Experts of a small language model: 2 picks a token.
Below are experts of layer 2 (counted from 0) of a mixture-of-experts language model. Rows are named router (the router's row for the expert), gate (a neuron's input weights, with its number), up (a neuron's input weights, with its number), down (a neuron's output weights, with its number) and show model dimensions 0-191. Each number is 128 + 32 x the weight over its row's rms, rounded and kept within 0 to 255. Numbers have three digits each.
After each expert's rows: "comes after" lists some tokens at least twice as common just before its tokens as in all text; "mostly gets" lists some tokens that are sent to it at least half of the time. This comes from a sample of Wikipedia text that the model never trained on. Tokens count by the router's weight.

# expert 11
router:124107148138104118087178116198125177156153117069117112076126127160055164153147135076123136168092121091117032175123126130105134134110071124156087071178095116116167116136140102118182187126143095116136183072078173129130123097125125103139130174161074152121110096107096120113134096131160088129125114159232121161099162118111078108183136074185102191108160035158154182127113119101152150145096143119134078128118073106105123144105126178104153146128153100194122139133134137105122167168139164099122126141149110133103089144167128093145148104095171159122142186109060151128115165107131144148
gate0:121132115148127139147101194151133070153115111074099129093083121085116134074135183156195155133130121111205090165114152117152072146140172133142153148123118116174099141135145141128184079117178063105110180116032124157139070166131093183114133150139184149082089051158168139124119148135144103154140132102123072141032134110136184166148128121107110095120171129111132132159092130174181155183110146121157141142113188114106102086136206181149090152083135176158123124110179063093152129169158092122135144152123172103106104123124121160108127104058138108122127110121087112147135174125139127109
up0:161131072129101069121133146096162110157112111137150122182164138088132115115110104134090174095106133094115114080096101142177150182138147088184124141142087102068144131149173148100131139118123188113154149125172145166104079078110194106119158087107138142144084194139107092138145143070116178132123089143144122132193191166178147179109120126159121162086157109176112115159171103153158125121130188130153144147136068182139156120146070081120128180120137041197113102189120126154103154102144103167193208120122161097138172166111119098128130157086150153202160104129126134166118128156161111129
down0:114223140094130164109121127156147126174098151135177162110138110170100124149072127082126137126157093077115166172132172146093181134150172123110126140124128140017153173073129182123141097105124123163084086141132131179140083137149087142095116108084130113128124109117191145127082140121108141155190115144170100120113097168129169082141103151113170139038083123141118131145122158150109114128104072140110096132091137233162162137113159121159125130159115121149124087182140103096129141094102156175112163194100167106150151107103082118128125109183114160140186073141177080123179146162186130090
gate1:153113087099096113072110089110080165129185089171122150118082147077146131209175110084070155162109148153138179155116143188107145094108125177163142096082116089149070137098105164175162101110060170101107116149161190052106121130142108107127148127122129094111065098125145147082123152154134146092146191154193109154157146127103127183110149075164112101193141155103123113110126118055150148131184099107182111102125120084083096086070105118152078089152135143161124135099180135151162128133171152104148146138103128135114100080154153176105101146153057140111104165098162138141127119101110134166
up1:078153099094119140117138129093142092148188107186114104139126109097075132072095101085136148067179077183172104134172088169111108147200123133146127102203170140121185164134113102101106122081173123135140117139078163153083097124159100175125118175085186123153124111152122183091066144135118177136103097161104151143148091154120171099116156152120145079132049181123064139126129118152146034147099182108135102170128161080123168088121070140139121071081148136128161123113115124182110119129110128097141123169136128135154175163120176119085134100134152145102102128164161152162140147079115136188
down1:110188084088140129163137131178099138123042145080139144102142166173146105152189151134115060084099182128155123135059148092160130126126122146133096114068134157120133124187110144105144115142118204165108101139171118124129138138099163143103106107158078097120161165102145084160151116089097070132136143143133125131135134164154039133122098056134129178088138147187161115142157123074105117133153138112180139067102116209151141121155119147110169089134088137098155155095149118175158144093135210131101128091090117066170088084155116127100142180145150142204167087147108142116079105122147099097
comes after: "\n", " |", " |\n", ")\n", ":", ".\n"
mostly gets: "=", "===", "′", " •", ":", "("

# expert 1
router:158069076202122152158206104130101144128100140139099083130158176061086119146136140145130115115137148120082204123124145136151139154162188173108128132126101118139158088175169114092149095149110118152088101131128123101105118080172179115167140105150103126173077180110067125134131124132109137115151102107111159159097154173083105116127131117160074078115143136196129090176135142101085155108121173146145099136103062149091074180099139117132101149127127175080109117147143131126128163151088227126086127093133143136093072122170114094118130106235087134140160161114079140095120073166119182136
gate0:105120094160113143116093215168139158155098136158123188182109120121146129097119132098136140173125159097114143117122169061140157126102148094106198136120130163125152119145100111167153169095132122111130159137146135220147117029152119076191198117116139134122178117130178168137117116082130110132104142177105197195140160095073146090164094095172133145125167175136098176145117110103162191177157128134112176144184198070153148121187143119102152141154134171127122118153135181084163143117138155136092109171126138121153174133193127080069097148111098137140114087117090124124128121103092146104
up0:118165098115143114098113100090141103101173148147097143150084103135150186104129166157135153121082141143166084057125143133108066120060138099114166124093069147157139117142100150089150099110065153095121149089151124123127119160147146118101120135079213084070106160118154154156058147115096171091152113083221174143138055112091086142150170145049088149109160092097098116143129121126109090134120133142133191112086126110090081134130171127120187105086169145184145154093056153147112148094185119148198115134122122155131176109125087178076147159093101096104124153116124125131141136160159124140
down0:090131112090153135134136140119167185177172077079080171140106162082143136161110110185103169190076203153195141127160097115132121074109128163078140142129129058095089070175091098103117125042067132147083181091116135141134137112112127137100165175082134092130127091128148133094052147117172155108174157161086139063121112129101131148147103131123108134092136153095113156127120151082116117120170110170164036161095120127133147156083098146139127091148084125077132125126104133160166182108117091128143126145103130133103176144082123161057152087140191108103135112137102140126125071124120120160
gate1:124145144118115105183146114144124113109104120162112115105140132100097113124107189178120144122112081129149102145123127122154113148232151185140075103162149134126077122104212144124150070129118138141108091182129148140199180127083091145082147105154148086183107169138117138146187141096141173135120159136088129131208108148128098155102093084127135132108101093134128115090139076132105188187145124123141163162108130175127111074106137137135112168076129160103118080147214180140106095134079147096116082114088135178055112140106155168186176141135058154122073100111132123107154138179059129160
up1:155152083150087082095077182146162137109105072124137092134103105156122090169119171150120151118123156126123079100212091207145115051177127090120152116148145111178144120132126135077140119099135166110131137104137137153118098132103173159137124109085165125105141112162142119080067154126180118122148097119112200194114128144046113159137201153083131106124118143148133110172189083082145150097109149160157079068150162127142100160155134151172157191145062077184120116122115077151122118090105115112097132144168153091180115129079093128138152121134140155215135127114065157153150100153137160142
down1:126105123092076094126112126188156152184121086125087121169125095168152104096111109131123186137088116080147109155134125104131149127104128167163123082112124119108127175098144146073129101132146099150075104141077133073157171222122127123148162096164164092159130140170143116139084115149118140115127085118144151111141165102161132148116076115128133145124113176116149107151101051090106101134136122061138185178116098162103133082126174152124116115094082105071126154132186106105074072120205125097123168151151171155093174089148154092101116156139163151079135063183176126120156166139171079022
comes after: " ", "201", "-", "200", "–", "202"
mostly gets: "7", "5", "3", "4", "6", "8"

# expert 2
router:164101128093094091113079135138089166189077132171108096126092084165120153145164144123179105167124199170109040148155131110128166146130134107152149081105111137158159173096106129132117104127158100116043055130073105114111134158089149097089120135102165099094132154149166190098054139147113153142130167136133158110168145177092079156134147145161137142124122058123095141098133201119104141120095140104158092087204095161099140069118139087072136141187130109132148121093060156056100133087125142134140116142075132153143093119110105098129136080135145171114140148174107072070144102146127137142
gate0:130114136056145140112118108129197108150136129129160065153115092106151112109152087170106098153127183159080087069133062169144100104123132130149114093096142127140209165126124129137111088112127076130124128122096124174104075128136114095143097157185111046155105136110061156106114146068102133151136097115114135132163173143145148111071159119134159078115120150195194109142184141079115118162155164098159134121134164150070080092100079077129139128167107191147139172152129165137133147100129089091126156114091083112094134087132178107080073089114139121169183109131085105108183093126195174104
up0:067175149111184139160175152125149184133149055080086164108145088151130127171126068113191199043118135101131111122090116190107162092110105170113123186159138130106107103129154108145111152086168148141152102153091183120197102131170148114140176139121119140108172139116144119123082096166158120133097144106221131119139151096116124056122041138130126128127121141099139086160099142129167116166112126144121128166122088144087119040117147120098100055121144095138130157129102120102086120193142155118139112113106118122169119123120094081130152097164174127100141157107150119162135210181169096119
down0:133122078144080122074124100070148111156105124107137136117133109121157160088139181164172108079081114101093153113126102115138132082183145040142123047118158173084181114129118099131080111084110094160069109126158103081217127118126183150118135123115114169125129140073094101090109089158168122101090226114172122139141185106117153118125102093149115112108119103104095165137085127155117074132188198170073118122101161142133177186102168128092156189093143179088143107124124166168155189146094115117153146110138138108139175135131137081131176163078151126094158090135141150142121141116127133126
gate1:104155087126147161158090207096118121119149108141146058125200161178079126077091113182177131143174127156138133163142067146210082083118108125091131158138096112154152138133113132108144132124089086088170111137106134143086159125112139138085087142094100112157144129112080062163119098103177144175164142177088091086169140059099135137159122158158099146167117150097115102126088130114056112151204175117031179127122085129105132134155123135134128148117130179157137133144139135166116111119146199099143091144138102126152154123105124146134114026132154079080152158173132134111091084128113136154
up1:182148159091161174164110121105062093161124060104139128087084086141142174108127062110122121099087149120113150147067136114135139150171074159064201103112094115122133126147119138128115090137105142125194138142147110105151149121158148103074161124177137132145156171123098130106107154105138170090143120122163069104110104141136181126053122159111124161126121181131162130110181126109115141112134084139191141158086172155159099077098160145058167082134138149151166126148060092146143066135141176133129074119078142111087106065184094091080159077148071110091134073104136104107078104124084132122
down1:140147094122127059123038111060148103108116164144138066097075085137093178148158096150153104177149128115162075168119144128118181112157083141155144100150176137134162186135156149134169140113130172114178156146143127123140178084160103137108118133126140148119146083143118086183130160159134149113150121151132099114087175108121117056112142105129125134173180131113092127133139127183170088131091128139100127115078173147147161139083171142114125130133117071145138137198150196172105179140099072126143091130074099147161060085044112114127123168101072185107066135148156192120106168140113169128
comes after: " |", " ", "|", ";", " (", "1"
mostly gets: "201", "200", "202", "199", "198", "–"

# expert 14
router:082093089156127132118104102142131126138111139165154087163130141255150182115155087134113168090193135186107189116102121131100141161128073185143096138124155150121143120127135131138154118143119137083035165147132128137110134113109122166094152108172102171122135210120146108111132167107149111091133145096080144155116094136152122148115164138137110097129112102187140100078120111118144099128185126124091144100100079078132193202125148158136146050143169173133145148110124101123121135106183054104118068124151099090130177070135084130180137156083148141125125064178153121156146104115116087154
gate0:127112093122151067133139147118134137103164090140124101131133089155113156127140119201164209114098161155175135097106109136068172122121095146115119112116143171145147136135111138142127183133132088120138132147104119135145096103173166165133163063153080111122141097146093105177216125185119134060123077110163083232146134155161126145113110083099117103106150164116103082122134109155144155127129105097037125143055124119137171119113129186185125098190132118175152182082132128095107183153143123116160170113081133177193147127180157081099096115105126121148099151123113119121078128203118119065
up0:115162154096094085101144089154180119088079124149145072078114093141110131099131134132105166157147122116077182091129121101189131158145125142167147129127085127141168156164143169199096122154114104159129082141139149112128171175083095076129135137080147137107137155166102160133128130113151104129201084122170121104137089114073113090162065173111195138095108132073120092142145123118082057135104137161141125149115130087137069159117186102043115159136169163166123109117151100136109097114172062132131129114144127092171143157111159124140117104134073156146088173186127155070161173015139146123
down0:138084151079138092108143100137092154149149181147164114099087096094144107149150123094110185131154125148123044114087126163093150147128118123093148139123116122119159137147118099132130174151089121083184120073129167140065099180190096114112112020140199108059144110083152103156055122116153140189112160178165110141149171126095120145097116093094105149131113163100083132108157167106119131166136136134105155096083182145170138119162128094149169119136121202159132159147125157116118168184095149146160134068092096114158126103137171180128143087095162095165125146051095172184129138157079119121
gate1:152158087155118065117130094180114082108127150171116116100159133135160137105169170113114072112085101117092125128158086107171135124094118136124132081125147145095133161128130168151140114154081108105116192113152176125158186108115113132122105164114172151099163064148131103159090144171097105161157150132155110219097138101116205129141193073099130166071078208202097140108091151132119177108108121135140109163143097149145145133127120103139118151181117138089121109144140126147166203150133085126108175177133148172163103143135104160198092127155074089199097151122160162128139131138149225099
up1:155129138149134092076134176051161122133148128129095122186171170144127178099140083156112157136093145161120114092082091127133116142161148104086100192154058118148083168099135095144130110112105125130075115090069151118162141086114131150136153106162129144155100099109144147123153112093160136130142195174163136165183172074134092122171080137135091199061167145090095078099064107159136122157156152122136137101139140147149142156156094154115109082097088128110128155074093155099060121106129170162104107166174080129150191171106141111135166172184163128083170097122191083060121155153111115129
down1:163093118162137104174104103138144120143115141132143148099097145130143109069119106087141098130076191196072176100104102183159199123145157138138140140106114092118166103143073098121125203162099152151135119097124136099116172116140099155115113134144128090173155017116164167135175112113089148122095188161152168116125124068126161128208126104130133110131087177167129129068142097174109171095070118167154135180137119119157129135119192116174089163153128133154103130092071115132140197115124127126132168100169085089152113152127172164143181121149195154161102189185122142141150102084099121114
comes after: " of", " in", " the", " for", " with", " to"
mostly gets: " a", " the", " The", "The", " his", "'s"

# expert 3
router:102058148114110141122174094110125120153098161181111164117133151154140104116100134156157072132113162121166211099064132115183092120148165152038148151086142160145090154177085148144100134122094190125138095125121112131108176092124163102122110168161130088165146122168119136154167139106152155136151148107137153129161116104170142162137177119141159126140103138105108118157065101131162160139132130140110113122129140141091154082149072168184121158136085130151172145136128139132124172080187125216066177100153126127133173155101182173144111121174146086160070127144136165235208140109112133065
gate0:135131099066154119144102114161124157111135136184131133237129172155144085149064129151123101089159147108116142118073157111123102136128140101134186128154236119122153129192111088103190100089127109209095085159118100150178149151135131089097099159122168163127142111116152186167164092110110174168110122110131109155121113141153136149105102098110112110069110103112069148067065121109150077196154137135130173147086063165163089168134152108138118123110180108158176108144107094137149160200113121118097157141136144123098191177116168129148149103173134154101151104115098116171105092174135142126
up0:129095155142062173072100148146106158184086090121087131140070127139160161170113193166136099181127118142089106150139081117228166110094143075146148145125162159185071145103091155168166108095157112127143109127160112157117178167157128129153146138147157187092186135121103158200147171084109212120123129042112149129127135192107150116100126151123113112142139140124172105131151079159179090136113132177114129148122152048182122160143138147163116101106139127103075144153050165133099140120147149062122089150123079161123131147133139179132123098154082098113124085108134139105101107131143123169
down0:120151121128170162156118132116094087151140104133101205044075097140076118161146178130142150151082093128142156093103128178164115073000121078119113164114088124067188199078124114113087126100100098151146103109144098089128201091125145138177151123114123148137146096138128117083134144136159153159124127139119111138123146141096074129119075193089124169158142085099135122157111213116122121062088115130110118123121119099111078098162122115208177102161118156169125115153072145146107136149123147119155108081165123096130133138128145115095157053156162128091188120177139134128125106127094130124
gate1:114140072112150164127115135074160114142130148095181140106129126107152127118123076118163111105145134093149151099072122128113063154112108129093108102160118084104142126151071169161149130131042147093135080080125131120129099135149189094158107126122161089158115184125145152143132123058083108119134082166123124135196086158130158096057090033149093113136158117076151131156136079121116127104175165188137162129149105210068137145121077122106152127125159096159129061132133057115078128120183120147122150084120144191154168110161182130124081116130123079105162111164187184121163164137133111086
up1:120162075096140139132140108123146126113137140106093178140102187127128112081129063111167129161099140115111107134131145090132149139187198115166161133135106133169135155159103134136116168116128115105145118140102075091165132098166154101114078134106103111102143081074151159132110122129121096186216045071141167126109102094109112144120082083062129124145114100125163150168147175060058154095119126167115094111139112051202154207113124069120115156105206145151173150069117087086182081159136105104160120138103084066099146133122110180162101074089127138132102131143117132139142127159153149140
down1:067114114153074146164100182145175127135106116164056185119102109114105033132137164111147163115120075135114069144087122129074141198085117188158183122149139087118122166102167153140092129139161159140121131100100147145102126145132139118156122118148159121133063172137104123136114106086168187117116085133096137167137102101130170164053119113159086110125129141127077086115102047137139105133143055109086067155122100154142157181090146074176124136100104117128095074117180137116126104158147115131107178191194155119113119124160115142143082150108156104179125121174152109160111147105089064085
comes after: " the", " a", " The", " his", "'s", "The"
mostly gets: "%", " film", " team", " season", " family", " people"

# expert 0
router:139110164126085140068151113140095092117132154151092127159132095122094109140102102116178109126099187100117111074139120169134181146139154124172112102089121139115182091132124132166104157159120158157091112137120176116157125128181075099153039122070138153099145132130095132102124135170146096143145127117230057113088132132132153119131107164204097164126096059165153129157047089124148095128100098118126123173129099110135131121139091138122133133108153092121159118134102134182100173163055126054116163114166144162123161111195130130125150133074078147168097149135139121068030174118199125108
gate0:120097151184147132144133156118132120113154121176156154129156108112143092158181117168114124144113127108151138154152101145143129114138084158113123107128127121094152097108092156070152127159109106180175095121093144143110112168115056112142133161135116096139120167185190031137059113097125092152072183170097159171168091084103168167139078156097150139186139106054156192139082139126171143184075126144187107117074108116106151109103138086124108105130165058145101147162160093143127137156115125082135153101121177144159114108148122171088120148151148085206113110170111119165101149168158140228
up0:188143096088143095154121075118128214081162162131092134165138148139141135196132141148156129078168109164117117158136139115124083120209103145136152056131104134157111084097136121088185074112161122104067171111108108163121084093136155113145117127147193134093098152096117115099084146103104087095087156123143076119144109072125133105155154150113146131136055075129090111110144134084067170141154120103115096148056139106097023139127137127113169105148147120061145156115138148176175084118108101177145205105112099144103128076127068134104135121133128136159170154113137159083106123069136157109
down0:119126148136161102125176152106189121156126079150078148089123156179111161105138138118168066140059093106085131165066115118151145134106180088172126114133157166133136091091108138142097148123138135093130090103228112090141100166073215079115140204091113136056134126121075153134186141098113153110124098144100129062117105096109120149061070155107123068133126117133132148082133109110184110088115104174110103095100118169063076163094111137095185103106096159136110067111102122123159111123174112129138142109127111141146133190157169168096152131086139136146104100127114165112093138104057129125
gate1:131064100089159086106112116132192134121131135103139163175142075146091102147125124082087132152172122191128147182108105116141129109125158099109135106153169155160079214071097157114161092120144119124031151160093205162117122064139062119111137118130124152079107092114093113097129116100148150141161156160086136115179111128108144149095113085156089186172123090161056139138119135072142110095057096023129122124135131136118099121134169094076149099143116128113077106140057130185141179163152167162125118136154101126171159135085112170117123127101091127095092176110143127105100148129122124107
up1:160157056050152099204123112135101208164087132120129093127121115168125196126084118142132100098175145119127166166138123080158133150070157160124140116127137144204128132130083126068111171148182127144141161153120119157197186118161148094147200132171116157126156127140153135089127127168117142125130102110076099150125107146056087088108149149112169121116080098207159109066168108117189144080174112115088097109150122113125094096133112092183110137117133105132091082130175138116117109134131134153115150190112183133092085163086101168120116095100141107050138186132128146105095160150129159120
down1:093173162122072114117141130170172137131131092137203137100125150132151177144095117160042137122194168193170183141174133125127100155120121142111153147131159119125158153115142090135106130125058114126147104177123094133135118130067076085131060186117157108127161183061121110139172153095117119159087090148134105138132135133144097043162112115142112196096131142164147066141158116070114173075155124206111099126125188107130124073117116146136172094187154134126098107142121144097137119167107128065143107115123131167097164136113166096103077100119140078131138136157132130113152098184218164137
comes after: " |\n", ")", ".\n\n", "\n", " |\n\n", "0"
mostly gets: " |\n", ".\n\n", "\n\n", "|", "==", ")\n"

# expert 12
router:067084117098145108111109134098126116186150082115159081129134105114158140135122147161046170111127138109098139110134069162144144101176108170103126140162170153106139144118156148107111124136164069163159089187123153135088154131142126124137119094159130129150089125145113146112154165122110132148074155140108140096156126150081129131093138141200136161109081087037092097064128087115140104135131096108088123131157069101064124070112154097163029122117105096126109164119124130132064119147116142182216098138088110178144082120099182110139144110162112139107034097074123126100122063195132149133
gate0:129129109158165168164114111111075074126111138080163146099156054096107163126180193136175094109141139163148121128138127157167122154081113150122100153146121208131180174146083114085170137162167139123108103126126108177155146113131186079100109179126113153054188205174109141107157099083138099127157125173093171065165080149130200148104023167088139115150093081137158152149133109131106110118133152132079134077130109091066142122122140139132164178070097120131110109098104180151142090141114103109128104124124190114163110136133130125135105092140133102128189184113139144161136142168131104102
up0:115121108111192096099105116125105076131127137198096119092105196151199119088146153160147079170116083166160133102129095153103090125122096158145125146097110145132181147091109150129112129124134091090116110214113122171193192109069106100151180170097127163073134096119120129148087124127106109122097108159122161142113107153151143148106122180078144174139141108089072086130172141083065141141187192133107138224126132152079139083106149137116132179117126115150148138172138143155034141141108126139116134148142138138120133189085090180119118145129112159139137145118143153202176120044144152152
down0:092101112129078142064127143086117142152150050107136188113115077130106112140081097135104127147115062140161153113147099120136140120113169096081124151110097094138177173101212112137128150115149126158150127141179117156079118149139108193162195078140123097158070102116147130108166165125125100162163158145117152159148126106104118130145075119134167147109148138119155123098154082066114105148139111119125120177167095003129109115160134129129062146081098155171110165072105138187124137161172078151153135113080122120088136156129155152056145123158143096147105120138162196091126149083066195144
gate1:138110103121173074131113102165108144160123092169121166125120132148165161148107093156132116140068151118092093074118146096106150155175157125147163098130174101123142163199111074104078128110095128153139135185125120162111142039205154073162128128070155110145085105112087175105113142083137173208139206149096156174098157143160123091097148110159163152091144174107145161135162112109162129167139096119097173150101163124122107148168101149119070170111127088105077115131160074120072145154079155166089081201124145095170131080087116153150159136132117127098105068156094070127104123153114133141
up1:112144164140142177136073089084106135184063134115174139084037123148075152143099076089100130111089107136061115131088152127149090152143099100079106109144035157096107138187076179130153155155095158167120127105172095168142168135144095133080124177069099053121155120136131114115139084203078134163099100166177113072118133136143086147136159116116169101122172045126102146153126166125145132096123064094154144097100130143134140074090133143072126162127158140133086097149138156121087121187107183127125157122081170153088138129122144126142070111098108134106103126134118123143177123129151135110
down1:095111124166066085096205154113153078101117137120086058188126160102133152110192172158154135128089103146131181156103108109162155113118133191108114070101132140168106109079085112136117131157098119197091187124173110105062067136072153135113124114093104140146126156116123132128077150110172090141139126126086181168092147111106091119145129090135113086184155143143111176135104123130126151204170094151148145118132135062103091106165116172115100095105164167149149147147222110089137163085108087118115066120129139113155120137170150133079110142123044117157153117148129056153095145122144142130
comes after: "0", "1", "2", "3", "201", "5"
mostly gets: " January", " November", " July", " April", " March", " October"

# expert 6
router:129145107123145123153079185147144135078151161062068069139107180146157181149138175142162094083168113108127128144173099101053122104097195116123132116118151210122141056097071098131117147075157134134124110152118052137090095164131079162098131149127142138100155103141148073089120154092106131137140168084156121129165116106134099077099117179102124152134088125138140110148114210116122142134115158155094150143092214136137110133097139118120106158098182133143189138124112103100223158121141068138088122104167134110120144060130105175145140130111134103174198091110135075103131137120108076143
gate0:076124143063124128163181151094148152166145156082133194091084144094133118169094138141050110100122119108117083163167096097124130054131081147146135147139160119085152096142194143124072109124197135176136098126123141115070162167161159145147132146138149095107121125158127128069146104143109071115067124099117163142116109103143035129115061062151103084127140105156136119116166064126144157134135200085091105077140135220135156138136143158109094135107118115102173132077139098164098109116132145152100109131185118164153174176108171086105100107072129117098111105131109120070088098106115099116
up0:100134083211148162076121064150153112082079067137083169159125144130076079138159134129175104154109123106106122130139130079128129118148109107119134153092091137168150190108122095062088129108127133147158191084134202086143150142128121146119067115154118115125136145057129133124162205180118152167159146152100123150165125121160177146131162131148125107111149097151124104138111168180143129081106134153191138151107142106143102112092142148133119075096134109167165180182102104128131137139146170135141186142159148018091164098098159113107184137107162185112070124126159119145194165110123085181
down0:099133129179144151107123140142111117075118130097167116090133131103141106178184185108132114108147118140117140072140173138095115186221173135134123136164172119171098076129097131142207116037149091106160144163173111150094116063075112172146139165112110117119162152089163134124147111155149102120177137121117095107145062170116102146117080161143159161132156106136096120118107155121127206158109089110151146098123127124165110094135149084121105130121120149137093136177133090091160184156154155197100143211146097046137106144149070153068103114119177125108107146141082113168087098193129113079
gate1:109145151119146112110146140183211115076096169171142171129171117150155143111135155169134144086175060116093158137105152161116142116161153137069161109082085120095015121121133114054122112133164114119103140154173114120105153136098115109142065119141064131115122147113106100109078130169171145092128169185142127057162094134102139087062148153115157137128073159092053135077126130101139156135131140209062171149175115139161135070120181108159173150100124104126147135153082130159139074197135148136092136171138133176129160108151150123119119163145148135131129083142149180087149125126149157157
up1:150125184102158134145131129110085096131190116154141085084159111100084123128152173083167097140144167123142086105186129152119114177079115062146162110096146174087094163109085150136130155160147123088146030128118111114101105100171121092099168114116144132132139100150119086135130168043091156159138098142120151080125164117087169129075118098160121135129081172116132156125089142161112183080150100094141125120128114175143098207091161149197151153153147136170092101210125098111199147153118125141134149156113134076168136099083171128171156098156149142133105116137107131158161216069081134147
down1:125119096130135101113137106175088064085134129128126089120106132144080099086103126114168141135053177146098089123106084100127133102120141076142096109189149118135084115146092105156141129068139147114150115159121099143172126189176125149125166125147127107105156161096115106182210128117122166110163077181146199152148157075168068068125045092131064141167176172076110153093127101186108160150134071168156138125103118101110123117118105131175161134152115133093180124114138168098136050151143089152081122179127171153143146163037147110110129120110103109089123182118119132095177097131139137108
comes after: " a", " the", " \"", " and", " (", " was"
mostly gets: " c", " t", " d", " f", " m", " p"